Below are experts of layer 3 (counted from 0) of a mixture-of-experts language model. Rows are named up (a neuron's input weights, with its number), down (a neuron's output weights, with its number) and show model dimensions 96-191. Each number is 128 + 24 x the weight over its row's rms, rounded and kept within 0 to 255. Numbers have three digits each.
Before each expert's rows: a language model's description of what the expert responds to; "comes after" lists some tokens at least twice as common just before its tokens as in all text. This comes from a sample of Wikipedia text that the model never trained on. Tokens count by the router's weight.

# expert 18
Table pipes and semicolons, plus Spanish or Portuguese name pieces (João, Gastón, Catherine) and words like Flying, used, player.
comes after: "\n", " San", " d", " be", " D", " Ug"
up0:143136135108110177161133129117113133132141157145105095133106142161104104149108110138134144132116110111141094157172114125172126180127101135125108125129148140095123075110149129120112145109141106132060132123090139182169136110151094144144088187127168103128134181138114152080173124086125184128
down0:142097147161167118117112090106143172131172096143126102027105134121115087141104157159119142162109171181143129137144123108143156124131132148142118125112126133153172106125158151181129111120092143137089157114171116133127167150131144131154091127097109093108140138132148117135092128139099147100
up1:147136119158142129103139123150113139174140139135097148108162099111159144141131094144090094135171148114149104138109126175104112173179136122092141092148129142120142085141154107132109156139135099143095118116139145121139134107065077200130139112155124116152136129137173126123129145152162130125
down1:108145095132130140129136107114116145124137125141112113134156111112122166107121111105128142139129136115099133140140182158108133149149076154151134111159125147161138125096132144151141125068099170076149142144131147116136111154127116136103106159144137095107141141148105112102128141132143146062
up2:084061148183104086139115125154083106133104142115134120144148144084113128133169137170138099092050139152099109143082125102117118115165099123143117157120114133114110077163176137101098129117166107111120126129134100156158168121123081134153111162136104107122152136135167136134166102132115166115
down2:158091099136111135113092129118137139136117131137134139109117107152146133108119121134146131118115139114102089069173092137128130167139139143163097136155129157141183093087163128131146138114138154119139145162154116088091119144165089106137137127107086070165145103089142138159102147111108151178
up3:152123115126151121135097163125127105126145149139118131116125128155107143149147169151142165140154135166112099165142132142156106139129088141141140108083136107098146119115159134109100142143087099094130109123141126151153118079095064127144143109180152122120090129125130150115149154109157132066
down3:148148129083129097105136135116089159127130140144122092124132100129160124105098139105124110194124160098125141102166142143143126163158121151131099104139138125148177115112114136115108132109090100107078089137101140138152103125094151159179119080140118143157157132046148107107118105122139160122

# expert 12
Conjunctions and, hyphens, table pipes and = headings, often in taxonomy infoboxes before Genus:, Species:, Family: fields.
comes after: "\n", ",", "s,", " Binomial", " can", "),"
up0:142095153122140093132196076117147147146093156108085146142111139169121149139160157134138140123129136108131118120108127146139151153154101108145116150133106102073122131147220139132098143144121114203137117126150150158115117088102148114124138151156121100168129119129137090086102119105106158119
down0:153146149152154139136123116112090150112086134093161114130168091089129158137127091146141134166097102136124162119170118117125138089152161115116189135156141105168140157130143156083114109127155118101124138153118112115118107147133142083086152155103091154144132131126133154101146091101134104123
up1:109098140105105085115129169102112110100123148103106139157105126121138145156062143137115124102154126126080109135116106125112146124158134120137170139108169132109144058125128150128127138112085138127128148121137154100112156129117123149145120141058144118133164103110126130132157121101158124101
down1:159115143165116145084110112112135139148117147099153153141100139114105187100154145125145115081107125132117132156099138159122132121187115156123110146132104078074137154103099087104158087139157116123117145160125106144128091149139128084153103124106110128099140167132094111124158175136138126123
up2:144115135181134122145157103113121142110118181162156122098129121074102136112119162157086121098166119129092145139120088087124081148145107130096135152163134111106099123132121172133102121111116153097106157124132142110135147130098092118115112130121127084098079132135125147119132137135123134108
down2:146113147149125164162108100097079141116132150140093127111146133112159140099168168141132130130096082136105124128103127126127169096165114115067134141110106111140068084110126136141115131066136135150130169158111113136158075126150171149116118086113136133087123118143129133140117123126107148157
up3:158105142132078137148134152117084149120061135140118135149140126141116108127160118159157138130136171123128107136110112143124102172124139102087145184114122098104107096123079133147100129163114104120097150140120121117139122113115125138114139084168153138150082165194112100101177149155123142100
down3:154154118113156140165122143140081101154126130111119130139136100130092138128140108168152152139128147124193107126159134136122164128137074138125127164144130107162099102106126100142137133137105119123113124136138166127149103134166102137115125099114131159123117136122081076164084158142167130103

# expert 20
Nouns about government, law and organizations like State, public, Act, Court, Party, Democratic, plus Thai script bytes.
comes after: " the", "-", " of", " The", "==", "'s"
up0:131114119111068167139148139120115179131119127135162091117183113144117129097102143087139116145144134139124112169102102108102095124190115092128140136138140118133143132105124155105155106099140143166134206151112111157106162140132118134124143098091116120125144148111096160156148172101109186145
down0:118085105141136119127108081152142095145131143150126126176135114078150126124138091135118090097119150179106107157136166122175092136137121137114164166132140097097111117087153108098122141143115128122081157147171141130126101166117107151111107127150102076055086145145145116142133132130134139159
up1:126147156136111119205149147088181105180161140111126135185104133119133109110109142105130117139083105126104120147133123149165094111135107089110134108112101121114121142121159141110101126125156153107130112090099113135133209087134138115128137099129118125150127097145100107137101186151146124166
down1:122119150103138151151156142113088114111128099130080147142144164079110124142143106090151171148141100088142134169172157126159116091141160122107087120120138110137148134101130135134096079136187162158109125094131142160133164130137125141133158085145088121111170151149122154161118094106091096134
up2:116117101128104107117119139113149117130112159112135137115143132201123115112176148131116137158121123120099141106104081099109109156127129083096137146136156122165152125090122135169119151122133127082140159138121123129159133117142116154113189122158135114122107153140113154118137128142103132149
down2:086137114134133087149123148113140125123135172131113170145146153058098162155155154132078091115126114170119140096141120121102158178154133136084143143115112106096118109088172141134148195132129149167097106120155141121141117106141134148167117111102122107097114129162145123155157166096095159142
up3:080131144121107132140155158106134130096141120119114081122139158140115157129115151168136163091121107118112088138136143107096095098104068118159136150072126147122089123123094157143127084160139108100129150098155084143135109150101124144103128142138118110155098119176185087110078165149090143114
down3:085093098096113130145103084127095105153103143112141157144132117107149122110143173085150106123135094158120139160145143128134147134142126141112148122089101112107095094175148086121129172153149103177107134103146124159135092155103127131146164126114141117124099130165114142084152167130128142116

# expert 22
Auxiliary and copular verbs after a subject, such as was, were, is, have, plus he starting clauses and zeros in stat tables.
comes after: " |", " it", " he", " which", " It", " He"
up1:130115136156101128111124149085133084127151147138117151122202119105133089125112132149104132088129094109103111148106125101156165131095124141110165144132148105097109072166168109096138129127127185143167154145117130121142118147117100126104104122125154171103115187116113108123129138138119153130
down1:116110130110176138119092135119118132146121142139111111139124114100139122189147151146105113142137053108115121145128135126130109151188117161150094134101132113127147109088161142117122117149122154088168130091081125090166095120177122089162155120120124089133117144104124153105116105115126159125
up2:169160103151125149147147113128055121150122141118163088159125148157097144144135136101090123133134154138122134126173156100143129110144118109102134137144130151118127108147142123114134119128134123092135166134171162147147128103108098137116134138163123074108130135110158088184114139112130174130
down2:158110127122107146105135136129130157137112090131151116107129097120106147133105122116131108104126130077116140122125111154168164135167173157134117150116099111115105149098128116101144178134138105124100119082131133131137119110150158147084117116117134141205139098055117144119177102140153109071
up3:144067132145144099182129145141083124131161132154142112110130165125106096183155137154132137139134147110162117104153114083141149125096110139136168162148151120096151088142106141115105146099131147113103153129151120117101129117162114149121177071139127106119118112150162104150136114141118128055
down3:125140116110089129104161139139149134090128109088098120170180095139115166146143103127126149122107141102123140085129130133096134118106167152141178118151139136100093166121141077129144133141117160113150137146146083108080113121173151122134122083101122125097132120124075118138189120099122114142
up4:138104101115130123117143102154155130109138108139132116123127152101086155114108169117165114101131128112101126105099126098157062151104095078134151155111122114123110116115122162116129121168164136118085139156138134126125150165085142160178069117176155133089096113091103125173118111120134168122
down4:137118137142107126125126151110125133090097105124158113079143122128118110117149122162092094174152139119120112150151116190162168130148122163154121115133117092124091123122144116086112136128170141137127164091098135109137122088127116092168134147157151161159121131132087135095121104112126125130

# expert 7
Blank spaces and small numbers in table cells, the articles a and an, and nouns after an article, such as victim, example, way.
comes after: " |", "|", " was", " as", " with", " had"
up0:121081108137120138146131142121095102131118121129151125180100171099137137112159116142145127123087168112126145139088112116121067129152102116116132129123102125108077096118171126118129147097122128100098122128126120110153114125137101149132130119136060100095102114189112142137142107104087131083
down0:099137079095149143135136184190125112114129125161130143150122131141164116151177139156138095142127136173153154143120141127143173136137101148121139161127107135164161146063169158106094127111133148122125149124115131145151132101082110130142107097122135138153162174134128126127104101098095139108
up1:103115145119073126117136078129127126165155098157112121113161109136150160112147137144133143117166091146130119106160116155111154097158109110092163123133132104080108150106142167140134144139145142134131148120115142113115072127129111091110129098117131120135151164148127109142131104151141095088
down1:150117117183082123100192176163131166120083120154144197137136087139136121099105112154129113146145176139137119093124159125137142119108133130116126089170070145152158148101094103156103113092131136145143132152121108088122080127140096109111124104131113117112130149121095089126151142118125147137
up2:143128137122129116128138140146134107095091101115107140128137118160117166157164107122128120183124139119122162153155111173144105110175092132095164162120106125106082090106152152173070146117119136107100138122114125155120121140161125151135103159156093130120126143189128149153185138165118130144
down2:105120112093131143118138154132173120121144151129115153113120101078122132151110119128139131139132118155131127118124143142173139151121143154108158131141114151125139095066118130124091173127119127153121167125124111151142144113140099101115051149146136143092115117123140122089139121123129127202
up3:140077128114094157157127161160201151139114123139113118124096081157158118140104118151098141143160135101107115142143109120122145161147119079122130193151112121126104128137126085173110123142116157095125121180134113150114134119122099175087125152143142102124131130141139149093117141125122102136
down3:149161137074172166123122176148113155107123160158129118109114112145122140144120160145128093155118131132093113106154136135141161129114137151141117105126130106163109151122092118120065111114076110110162119145144137147139127103153106121131119148132091160137134117128120125101109117142114153155

# expert 6
Periods closing sentences, especially after years (2011., Festival.), line breaks after paragraphs, semicolons and table pipes, plus the preposition of and to.
comes after: "\n", ".", "s.", ").", "\".", ".\""
up0:103196127115121144126111150141130159126143130064158099121095168107091143139109161102153103158144144137155151117137131139148126158131116109136150154110142156133162133114118147150078122137101113116160126126159160109151097085151114145105142139120144120081068100166112151108162085133141112109
down0:063170138103119113152117135130143163153119100064123149098110129114091136128078158117135094135105102137131157123140112152131083098128120122110100115141146119116117129148152109143124113144150159127092132135146121111112127119125158136125129152152113119179096116131123183121114102089133126111
up1:148164140124090146092161144116101112117158096113116162105101157110069085123110128113083103108132131122154146176116114093130168109129158149128108118078142147075116099143124149133139164118092146133125136104120128125129125126122131121163168126142118144097057081142135115136164140156159167107
down1:173140129122129099112140124098074140139121127156163124163145122130156126149132163141162146111127175119127107101159127135122090171150138123148086103164109141176042112148169152102101087099106108140102143129101149129127093113114104163130117136133106128094101127200114091142149086109098158122
up2:056091104120098117146162131143103098123136118113103127165114137121128151169070121153146134115132127127145104140139120124131116150114120087113113113146133093095135113105125160129138138131101127092117173123133082135172151127078154106083144148126111128146097140152106129135157092143096128105
down2:184143130127110109140130096111145176125133134119174112173134117122164153106178148149111131148133134109137096151094095090125141116125106090124152143089105092127113135138120142043115092120137141150113087143097107126173108116127122146132083132151127154112130134132140080158134121168157108104
up3:158105106120143113132133150121117114108101129112116124144086121087126125081144135147134105113174106081126132116111124190103108098142130137118167133128163139114136107137146140148128144147116119101114134159179089132156144124140125152128151127120153149173134145173129129088146131075115137143
down3:110124135133178150120066117105131109129137128151091142144143130139126152109128120168128135101134163141107126161124100099109154145134146135129127107105106115086124148133103114126126127118120139128075144150161118108148160158117103138158088090160106116077095125135133150170117129150127161106